From a checkpoint of a small mixture-of-experts model trained on Wikipedia.
Training: a variant of SOAP for the experts, 440M tokens.
Below are experts of layer 4 (counted from 0) of a mixture-of-experts language model. Rows are named router (the router's row for the expert), gate (a neuron's input weights, with its number), up (a neuron's input weights, with its number) and show model dimensions 80-159. Each number is 500 + 25 x the weight over its row's rms, rounded and kept within 0 to 999. Numbers have three digits each.
Before each expert's rows: "gets" lists some tokens that make up at least twice as much of what it gets as of all text. This comes from a sample of Wikipedia text that the model never trained on. Tokens count by the router's weight.

# expert 32
gets: "-", " s", " b", " (", " p", "/"
router:497499505475461472515480510508519475486497534514484538479513527509469465470539471541528520480480522546489462482543506524473506462495486513500517494510552490473511543474464494481468513531480476479513470534502515479502531524485460458466528513
gate0:496457479481454454509515450510481469512492540510546477456517454518476459504538507451502514514530520486501503494555494478498486473486470514490498492456473501499496520468462521541496518514516515493538512513465456519484541463538531491519542502
up0:520505528483499509530510490519486469480583537514546502469521484501532520472513480488469465464514480519498476536487507583474490470503488534544509520498481518500514518491493512517490527508534503450498506513462472504473533506501525544538464481
gate1:477474544531500453507512491487498456483523539472515515521478506543473505510500483494478488483480489506506468488520506494469490466476484519521517515481482482478535547533532534500508473538500501475519549448465509491482508519500481502497568493
up1:475490483502510537470519490500503504509481525516554504480503520487516536484486563467535485487504483466502514481513541521490490520524525479518444486519495451480483515562483514482485530477478531504486465517501526503506499519499511498503493510
gate2:504532528505470540506529510499473511452494551534471474461477499455519483487477506500527520530492451528503556526509478496491530509499509479479530509519472478481494521485511500548502526527495539524508489503453478535482509496514491436475537529
up2:497515521493479511520490515536503500510484451477439490500510457502486515494504453478501522489515485529514478501506526458526480476507468543500518484498515518494518541456502544471508470529575494552492510513485513498461512499492508502541477526
gate3:469512530518501493565521513480484469517479498463491500486573442485479513472487483534495561525544477505509497489503512487507520463475505465493483516479477509507529498511459498458489502507524499499543492506481484487461469500476520516533478519
up3:510512521548496489494474487555512487480492495558505547514496544465482473480462474516470507496496471490497506495521480510549497507521497493508519482484481539459506492499488474534481506505507489516478493435453500517453471544496493464543510482
gate4:508497535512503484501495468461513517509510538463487543527478472471510507510498501487522478490513475549497465482517481510490478506509519523482506559525502510494469498529478510484495464484502452440524506491540500451449468498483499535483550527
up4:487514469522465478520478546510534525472518526494513495516477520473551521518521467474533517523503506516493513513515447525470471509514510480520478490516451522497485457534469530472516456460505451501541497509530469507527515493491514475506498494
gate5:502538540503475424488486476531498498497528484491494505482494506497443516497522501483521479496552474507505507506508460514446512483489476478508470477509456472500448517504507476491483488530477488521501487470481468518522482543496485485516551507
up5:549565506503461502487493528528501556522507532506490485478510492498514484507468492547553512504541513508484449521489507526512491502515479531508477507493520522492492477521511487531527494495470466494479491486501494473494477477494473503523503502
gate6:481505516458489481527460545498499501515458503494504552485481511500465497496535449557512486487507486538516494526537481434500502507489502526505487487467524511518476462488497498509486518491496460511523525522501464510517503484500509530475507502
up6:517493545508474518470458506507491528487527534460491517490441541482523491472473543473487508482446508479491448497490467486473459475509497523488498500469519488542502517485506505523473507456515478474545521492530512499514500506478438496505496479
gate7:476508512523486530475513491489485482524501480535473538482466476523516519499523497513477526502445480535487502493478504480518492513511451453512530491508531491475496556505481532486505474518527472494491522551533480509495460539507485510492496528
up7:513543502515548485500475478517527502437518495463481512524502490499489505503473510506508501511496502486516511533485502543516508511477530479510516475493517500498482490524476491521501469516496474501462529496515510469478473462494518458515517457
gate8:515540494508503483555521497474533489555492478499517535488488541505475436483523458480495477515525442527499518514520511511466482510509478512534541503455495470510487533536500479494485490492493503493535426488489492461502495524515476480473498531
up8:474470489483487477531468497479472459468497553507490481504517469532460529475527481493486515492477486479530493502517515461498522531514497528492527554452437514500521531526509546500503490514506508492505496503494475528462448481495501505495484477
gate9:483466511515507492471521503449492501488560481495484470440462472528465505489466504501530481500462510531524537495508514545495496471521479504464501522480511459521489462530504534495527537482538513493532461495537476444482491520497452471487529516
up9:489454493496497499473546503500469538470477489497526551478479458520449495501510472515461549503452502480515495500493521490497486479510510534476474517511518491471473477538506501458526518522482516474464512474479533487509454500515521515517489527
gate10:473503512489513513508498491491523493492522517526416500498490464498460489464509495542483535495537480504512467509526469486498496540496460482538516438498511532467488493491521479515489496509467478457525465485472507550522496499559464470540498508
up10:504500499512536523498502476503461557508503493518524494479519520483529514533500531479554493471485496521520449473511525464551475455523530488579449479476528520522516468514491498509528447520463527540510465536494468493501465529490490491485492488
gate11:464503482526508493470490522509535520503499491512456512468479556567468491479516515505476532499509483466514455491513507537553486502499448509511518517491524524502508538511518497493530487530486472487521536519488503519465501522474481494491496468
up11:505488532490490490501485493513488495507505470514467479507514470474518524511463503520525526555491509513485471533542512479468493470480527514480455519497512465526457469509482441478501478491498513511515517500550483508487441541531476472551464535
gate12:445488486478526531502506468463521519496493531499463503524458494463548474472515476533537508545492493515525512517541496455468500511479494537456489499492513504498478495466493533514493461500490536527520460489498514470501511490485500530481492516
up12:505538497516514538495510496513503481498477543538470494549487512550474439548481528490486497485543458509501501508514454478492509531526521512491474506523527531506501532519482494503459511494497518504513510503475480499475486485490484518490506529
gate13:516482502469540484484500492489538498512507470510518509500482461524452450482508505495514542499470513506511485496526467456495525532565484529523537485531496556517506506502492473464474487496481458534536517490476479490526491503536502504475483550
up13:521465454515498527504463491521517517522438487545490503443501493556561473487497497489486466514464536499496476512494492479496510501493473535462493474496481502519526491510475523503478503528506522446488462499501519501482519500492541545499499503
gate14:478512450518471509519480492548543532486483479485504496488509500486501490494514487508473529480504462529541471482515455465521456429497455526513518514534496524455462464515492524516469478511471503464484489547470523514506519474497485515494534522
up14:493531502503541528508454517483482504487509504487507494485516485533522477524509503476499512529535530529504537526475480482476449509494492531459517495530452504480515484514520494504512473451503471457517527517509502488488525534467504555504483548
gate15:518487493476484525533470427477503486445535487511507515474509499537485455453484493500497487558510471517480494486515453492542512530519535507484497506498554483476539513552500499514556538502497511502527478519561458491482506486475516529460472474
up15:477521512485483498505522486493479512461532509508478437456494510533505483551500460527508500521453470489483513564516470433509475494491516533452543478509470467503484539547542483528495495540490449535529509517488519545500512505519516498516508517
gate16:449507495484517466517493522536468501505489485483485502481517482500492552474524469501464479515488459500479546510535456491465504486513476504544487524521503472489488504552519478490499478521473495485515484526494498478511516530590460497457545495
up16:486486502484483527477529530503493484454474533522506518507512491518499531505473523489476514501467525486497475508482555504486483500522452516523464540502526490523489500519492535499531508495539486509485476515494518503456521489460508505492424536
gate17:515521489516492495492517475573473521484504511501507546490463470513467514488522523503535503520519529506514502510494461475483505527524471463500541499533522526464495459482490488493470486519507535536525497489489554487542525562508477456492488487
up17:497491469507492502470491525563502519525506481481502487508514494472470521528447471522538512466501495486504497464518527502509507522492497473498497471525454473476518481535487476486498497522461479496509483478521502512522484504504484519526516466
gate18:445467556528496530475466483506473521463453489506515490476526540535532469504511496492471500507488507513535517511518501485498508497482482495497501484551529493503512457532483480507440517512448500493489513485467529531505462536510461522507529479
up18:432545457478497494543520502521495457517502518467558497500498475505530524526506497534510490520496471452478519450479530473515474487489475535546512535479472511519494482532504473505510491503473489472498527512520541458497500493474498525526515501
gate19:483495486504530489475506504485534484561462483536506480489450516507510517496528514472500523491531502518521489501516474513555476473475489548496503545500488522499504468518500530495437476527516490498555490509482485499498503514488521530473520492
up19:458516476496529474506499499499538491452472486505537457514500506506518504508501505532479521521526527478503487547501493533499515584495524493499501480517476485542474485507526506540466512520502502506501527462526467466529451494497528518519511503
gate20:494502531485465498514498434528506503527458512485486489508490499496467505452514441493489492502499541491482450503536482491479497508465476460540516471490512526549538449512483507463502512478495460479511480514519530497462541482479492451478466504
up20:551515489523511490528519504538510510518495494531471509480499470505487519529515538464460517517478474521482490490506523516553523527495488540461505547477502481461491522505462505512470546495506478503470470469509509508498486516546495518504507499
gate21:511525470507496495493495542467492487529530511478472483480439524506494518498456489528527462487482537498492484498510486483470461512517483493464481479491540543458506544526486546499478487510503516516528503478467478499521474531490448453519539486
up21:511503508503551480458517513464482492507465492479505481515506521479509455477500525518493506518511553500500504509479502517475499453493501581497515564477518496494470484470499512512471493491486553491495505497501533517440466512494470554469492526
gate22:490537533481464509480495459508524488475440510497543500476496506500501477487466535538520465497524524490484498508486461486451472477480492536546530516461546478455501505490501491542498490512498518441495474511469482486516484514516470474463537523
up22:466519496552518501495488532504522526512548515497497513519493501458542478520503492510466536501481517461522528445481515497506521497463507539463495482549486530539511504518559483521524483542492536491515486514505464516530442519529524515487516507
gate23:514515520524466504510524433482474507500515500495498498505508531492461491450502514492527512457475467528505503500518492513477481460537488507497504502481473501481529485498540510514504500524505502495470445508509527529514480498500500509534515546
up23:491523487471506479466463525506522494482527475507468448501439510473546528527540528515514516509562520483507487488495494487503506526512529451478463458480525479526538522502474477445467461461530494450522506531463517510537493524492464504502483505
gate24:501499472488443512482523489497473494478483510481487517500468540480532502485504541505480487494521492485479493505532519501503503499513534478493488495549507498517517519535470534518470545509515532477496519496519470488506476541472492453473489526
up24:505506487469520492495514483461482518526505519531504502449454527533498446474487565515499506479526540474480526500490500503477497483480511524481489539495487517518506506536516518485501482484502480461471430534476499508473502435511502530477522486
gate25:489525498498485464495474544517496532495498497469494501521469485501516530501450511512531539457519529544527505518543515483483489521480467523477472423485518523493522475491476473530512499497488455451479508489497516469504489523487483537474466506
up25:491489500519496496475518520505495492475491477484490492487479476563489459517460500515494552526482486506515520508544484502484472481487496502524451515522484525463540513479530482489497481489516481520471465499484528480444480456523506526539475533
gate26:500513542496529528503497537493502527492537500491500544524511494530476507445499516541494528481510465553514491505542485478494495474503485508479499471528537490493539475504476479516455456508473521516489482508475519501473502460511449496459536508
up26:495511554487477478485465510495529524479537512552488526500510470520509531488494488502509543496513455487501499540527535510513454464494460491516527463484511514499472517517479533470462505518511516507510493489476489484529461522508507503488551478
gate27:487487496492465503498472487476490530509472472534553475517508450521518490489525516551524515526536508479529491472531472513528458487526444494490519522559529480464501490449496498531475500448504464536514486532522493466449508443500504519484522510
up27:482526503529557503493527489506472493488505452516504493508495500513503525512517493489530485478519503525526538503483503553484496536488448488488510505468502495484554501516474516523493531499432519480470478543534532447466477497526549531506474488
gate28:529495478528486461478539479486520536518507527497497515498490537512478454497489466523447548452497480528509535498525510474510522468498487491516543477509521460465506518514485524480476497527552510525504504505504465532477492525481498470502520570
up28:523520520464498566524511532517505506492527530495501514522515506490469481496507488501525456496506530547502520529517509457485530493495503551489539481531489433518498498451500485518537515471512510510503454494523464489497480499512540490515456521
gate29:524499553445495536501553467519540487472472472479531514490522519518456484481514446516477538485468513523503515469517466435533528516457515510523536504490500448466504487543495518522470490524512508531512503526494501491495489514487485482525490506
up29:534552504520478495497493501462502464532476470508522453501502460513475513494483521470541523461492516524499505545462522511500526503500472513533491483506489530511527513517460513507514486497485547535509489495523502514509496517481508508496533516
gate30:465438498504520491463536515500437467546517503564499503503527478537481504536503511509449485487522496526473468489519498551535477524500518503491508488457461451510556531495523473549451499486500505500486529515455509502476489518505533451457508548
up30:529564494524514481486476497464498500472501474535460473509505485475496508511504553492486465490544478489490519494506518504484519500485535532516490545476523501476514539488533451487558463497518493491512514499528519463508449482537491537516504522
gate31:483520507498502474490530548540485487473476508518487484523503517454516501511476487496469501524479473500514484459492498514507527527499493454492467493454478488515465531477517488471501494507511513519552507504511488457540492511508492494481492506
up31:468522503483497463512473545501548502502483485541551467486516494486532520536482529531473502470528516474485503504489545496497499513500513492490501547525472520500516472505520506481504492482502528492522474491497493445542499545510518520481481485

# expert 60
gets: "\n\n", "\n", " | ", "|", "| ", " was"
router:475471472478470468531492521491520485475491524538485512475530528476491479492524478489528530470460516529482469478521534522484527462518523528483490527510524542472515537468473474473471532524476461469541458529524524464528531526474468480477529506
gate0:492478502499457456509490469534497477483513524490556466496517456497512465501508517492512518507518573488511515485563488506461506473483487475497499485496497530489491522450488530535495528495518542503517494471487508529506474504512517527519528505
up0:509508539504484521542522536502477481475563532509509474453511505490509464498478494496458473505484496517530457508499547539478460501479491504534549526454481504472516530460505506515494484511542522469480501470446471515473528505487510517537488500
gate1:478489524521495513518529494526509454463508519480502531532521506541464514499516466486486488480502481488509468470509530444490473461534488523511494504497457505524511493530503495470519523499500509460555531445503516510487488506524495477484571494
up1:508510528472507506501541490500518486534493489492492530495492489515498496518485553478528466472453497526530549496567521531475491510519509481495460524503485466471484553536511518496495511517483517533477487496502553492483480527489522505503472518
gate2:502512485526501531537521517492469480454490492498483523504475494467503470468491501505555547535513469516519569520501504464479469535489481511495527530463510483510504504490539468501489539535471514523534500500452498463528502487520507508465533530
up2:520545539491488541508492513524493488483502438466449509495511453488478520505476442485482532455527477500484498465485544479517485447562476533504521491458446515507465525480496498487521458525532495566481469484505524503508530518471464494509508528
gate3:486527495496513473519496540500498474493491462457497511502567499493511494483456498497509516515528494516477487505479513492506525478499530513485491529490485521490546494505494541465520501493493481500560523481502500511463533465482491545550466531
up3:498497491545494520486501462538517486485488497554524523512482516524486492478474467504490511488490468505506528484529475505492471496509544500515570494487511479494491484467488443478490498526518502506428503438483530503477490500478497467510507490
gate4:538490492504489490539491481537552490508452496484522550540521450476499498483472473473499479514470484545479498465471492508496472502523498540493475513526473511521442480511479488457523512505532446467519480476504485465447504480476489499506547519
up4:500472481488482491497486496522532505497533505498499496523490486475549516568556452495539473490513486519471507524481480527482499537550522476507501498483456569477496463515499506486492466461504479492520495528521506483532483503514502497484496495
gate5:539516519536459492482493511504480488438553492495451457477507514495460508510494491502542505526534440509506531519514507532453537518493478490497496510535452517508442513527521492546487503514517465490471493513480443475541543505505493485505537491
up5:524503512507469485521531475478507559531502519525479485494506469504493471538488473515534533533501506504531488465424538534514509538516502507534497522488498487465510494521490456507514491506496519486491504486509474444512483455547471483509487494
gate6:441501498486485492478450567530493472538457514479474522489484531489497511496498456534529493498519498529542506498529481441481505510522508502512512527469485490464483457490489509513478516470499467498511542540524484496534505503520511490568504481
up6:504494492501473494467456501522508530474501520472492489486460533507541494473491545478481521498436540514524487499479479495502454454495487521511498492512527511529518525518509487511491482431494485489494541523497533493530508472529455477505516489
gate7:505510511521493509484513495474480495539523501506500540500489476519522515482497490504491510484482495525471485481481500469484487491488490481505517491498472482505505505498516514492520480507520491498511512498566484499504478527494542541485534531
up7:484517495494526473531487493538504511477499506479501492493539506505482501503489521501504509502507497449518513530507503535517530527486504490480479533425502514499511447512506545504484483477502516550489510472493535524540487491493490501484499487
gate8:513515494551550517552484496502531515532495471462509536507477504482500469521527467500516470501519476474513495509517538496462484485489477490522509548470513468513503502495533468507478470479504471505542429484521540474496526538502504498508515528
up8:502465474431473492521484490486456473499501541488483512474523502512461507510511515474479512495493485470505467510489532491474527526496492504494491558489483478545526489554503535473485453462498511524483474485527480505469495511458524517529492515
gate9:488444503525502469461526479469492508510510501491471461462478470532510526483492512505553486453480491531507489527459544532491506446500513502496482490491495475494499466463497532509514519506545516471570490472519436481474513529500494492513524522
up9:484506458470481490469525524495484543514525470486507588486487487495484527489525516518499541503471480479515475504484512507487491479460493562502471546490518483474486517493477529489509501497466516491474542486466532480463465496473538514478483472
gate10:494469531503485520506523493487497447515492516528454486492468484515460463461497525532455523461494488484476481520500517485505508558497460524523522482498525486495428501474494435517476510505483498462509480474517510535488496488506490501480502528
up10:501485482485507485496508483511498554499485480504512492483514485511521487535494520495574494427485492482536474495507522484514477487527539497523476519481531506531530515499455533504507470493518518509491514515458453529525500495507524482490521453
gate11:471483494523479468501494478502523529510491498528483523470513562546495491480487488482468539484516503480517480506472487551531509499494454494496541466467496529479557537508532499495515522548522497498539514488478514522533492490513456496514507488
up11:514529528504493472539489496517502488498504493505482497557504472482514526525482519499481533527488498492515503511527501484465500496476544491475450523530491486486494491492481466489496462492499479542501511513544485505460500517485465483506489531
gate12:454484482476540530543496494476522496476510519506457530552450506477547474509502505537483496507516453508493494488531444472498507533501475519442465554487482502485466473459465490500495498479515497534471469502510480504518535496488476539444501503
up12:481475474489488547517519491519492528495475532501487524561489488534489476490489545535500504498537462468495541517498469501479486492517517538457468557482535479510504554480508489483469543481504511496472518482502480506471512488487466529509490481
gate13:483504503459504480456526490472560500518497507476500503484483445496493473476490512534502519483475471492499500471502479474500531512566509514553507470559533555483472510514492488480472483527509465484560550456523514515520489510515480477471534509
up13:517461481510503511495471484535520540522438514552512494484479485527546469485496514474467493490460519494470456520509493482447492506501455525505469478513486479514543486501458530515471522534486522478490473506490488495517519523477542568479464518
gate14:516487478542501513508515481522533516502499484515542517497510483480437526480536456479488528466482481516518489495502518447532485471482476528512538531503509524466462452531496524500441484486485484498520478534482565452468470491527509515472507498
up14:475547491474493496519424486476500515475492531454464469481464490529534479512519517497505476491549526521480499518530482483488453492497507528523533492544457525482478483545499515508522502482510497456515522480513517495510545501463508520495495541
gate15:512470507464462495528510434469479468448552497498462539448514489529504517495521494516463474561495515498477533471483515505525483494512536498472494510510541516494505535531529512490487520490514539477496500490556482500495522497514502522492475462
up15:476520472513500487490528460520489511436525516498489442460505512496505516512474467503536541514468482511478521533526460479493459514493482530504540495529449487471523524541521476507517520500510480527523510536502506510459476509511510502521489552
gate16:497507489502505510536491525547485482501494487510495527530535455481479496497491481505463534508493484501484559486508489525472482488495508493514531514531525510449482486559523510482487535538492481488483492531503434495528514492574485498452549497
up16:497509530505503507515526542520522489464477530488530500500532488502489533492466571487473510524475536551497486501498505489507509467506479521499470480497492475542516524509482522538536505490536488501488499546487523523427511524462498502505441537
gate17:498526483505511531506496447550490511466488487508499519493499478524458535494518538532506482508471526475509479537511493457475488533536461496530526518537479552480490477490508464527498508499486498482538467507496550491563501521507454501487483484
up17:502491485528436491463510492563545515511498466479475490482520494474513494507447466530531540475435517505494495490527515510537514519482464485502496498529481507506495508543485480525473476519507486500523501493511489483539505505505506500513452484
gate18:487465540518474496460518471495491515472479526484500490491535522531535525525523479502446524479495476510550503513515463469510509470492502501498509496528524496505498491526525484518438513500431493506477475512511540489497482523507431539491537485
up18:455536519520512505533503513509495480510505509488527538507497483473514513543512467545503493514481502480484484472485524459545495504489463532521544532523480505506491491501518498533483487504509471458498501489505515470490499483496479492540506488
gate19:504479502518519494475459490440525521510442467514517487518493464473516535490503495468505511503535493497532483490529468496515466493476495495476474515490464529489513517475481539498475503498520471511537506495493490453486490528505509510480520517
up19:499540522477504513480500545561508525455468486475512483454503518465521490485538553528488500529486509507524485496497462540517493553473511506484485516513480527545502472496532539539486519518496441509495485511469533498527479516496499505537481501
gate20:515503512521510493478509451509537564492507472476496494499530492539479516462508473495461499488470523514486504534544478457488530525455488507542497476495474535528568460488494515435503547493497495497542482497532566493418492477459474492505480482
up20:531492528551500507547506519540509493523484515495481509503532449474477497508488529480490510502504472489476487492513520520480500536484515549494512491462515482489510517508491488518449555513504480505503490461524449499487501509547530514494505477
gate21:531475465503481519513480533481476504530523530511473483498474497493499525514466517490510477478488538466491475501506468458467478478515475492483488484504521567436499515521498481461471476493502514482546500481487463551535479522501438461493530507
up21:493530500518543465475544536483497505468457533505495506524471506492502498465504509508476507501526528481512486473492491506485487504486499524500506530459507500543492460525499524511482494503449550481515515554515495514429488550479472550481448541
gate22:478513530515457491497474467511469481467464513493560510497505506516501496500499532561503473480551503501471460527481468498436495488497516496532514527455514477448512485509521472506480490520510500458526460525489474524474489484505519533469542513
up22:481498467557490508493479532497521507513538526520485501512495499475522459518516489474488516500507481497525522480526496507509496492432493517464501495508517533520486481516565485532482490513485518500527503510517472520494442476525526478501521514
gate23:477478506530496509486540429521476495521517520502508497544506541481486479470538513493495514467497493517459475490528491539487478496553497493508504528467471522501494459517525499497501504557510482489495479500525494511481465518490476491479487537
up23:486493499482492494434510538507525494498481531492460455491455520550526524464522503517528515506543514478513515504492497468456514519520518526497491425456525481516505498490493438453475468438517541489531526547492507493489514529488475499509509508
gate24:484461479478479502476509479481494512552486533475515490494504534548543493476504517490461489496525510461469526514549525500496507484489555511526481515536539501498514525526496520519529514502479523465538510538532491472477494514487516474477455528
up24:519481484485494513483495472560462503490495471522501539442496494501489488499515544539534504512488530484466508442491509505497527481492509467495520565489508492520496485498509544490495541497485424520451468505447486508533476481489502505486487512
gate25:527471518495508438529498468533477500482536517460486487514480489513519493483482515478515538469554478564519506548522498498456513507495468520483540426520485477500531511513473509519548473527467484504506513478506507470507480551486521511485497498
up25:492501509520494524476516495501468451472479482510474494465469463578471455488479517468493542472499499541541513528475513499493476528491487522522476502522461502474539492501500510504512508521477500505502440467491506487458518490513492531569489532
gate26:518492510523530503473532480495483471529497513537507524508510479478460512520515495484509543488509442532526487449512505447445512487481497547499458519503461496522513514519485461472526513501522508489492467472510539483496512442499449534519522478
up26:511507520501504507480458517523558544517493522547524498526511475460503497467527507541508514505499506525499503508529527466531453481517519502521543486491523549520508536529481534507508519521509513522522516490491492470509470490450525487467531466
gate27:526507451473470525484492469497501519457501461523516494533532467488529485465537518485515496536540520486556472502525441482532487440536488495502521486490502486488478508444501503493517478504491500586509471511548495521472538492464477476477509510
up27:502543545545483507525536471507496472514449489489499537489500514524462500506514539514512492469525496456495511504516476490497499532510464499483472514505496495485569487503434519507472513493445527493447481524515525428484531474506536519520480516
gate28:477521480532515464486491491463535546524525504512544481482464500494490517494473486503470512497516490518483495482538536482552503466515525493497506517479541525469486524497482512441445475449546511550526500496519489507491498508480509497542557490
up28:523495509472528459532513535488422527508534546480542536515531483495493514537465488526509461470523520509487498494485509463518507473486500491490513442548532439497495490492519519511542502472512491496509432494521499506488519497497518475507479512
gate29:504479504476526514485534483513522488503470491452483517500521515517476510522535424526491563499478537540471473470486502482490506538493513527509509504477488469474490525533520517503472510494530473519538510503511516462502478475521532458519520515
up29:507503510486505529485470506453478441500478502513533466539494481507502501464514507497510504423457534514508494526484523532501523535511479491523464502511453492521533489523459541527532502515496503532504488509463514533523498516452523514479536524
gate30:521474476515485514495553505488452459508520505575507475494540498516518531504507515464468519472505467523472485491503500513495429508490515503508495487463451503484502534526525501490453485493549474491479516547454515492496518503469544477515513539
up30:476508473504479501539494513463496534452501464535503491532518533501481494497488501517475486487536493509460474488501479471489538504520519501521491500452534478506537482493514479486556462509520498482505496478508482471534472440546487505497537507
gate31:467505514483516484496536534498496485460470494549517466550500484491505522514452486484457497529470456518498480497490513525512506515523505496492506512434520515507474529485505518463492486498527490507560503511520452492560509522481470480497501484
up31:473493512485468461484489552522513518509483465544509478480505501518515515502490526513448483483517518503487512499481528525496497506506523497523456508506481534475507478487543533476484509503524507478523499512480491450515476508497536498457512462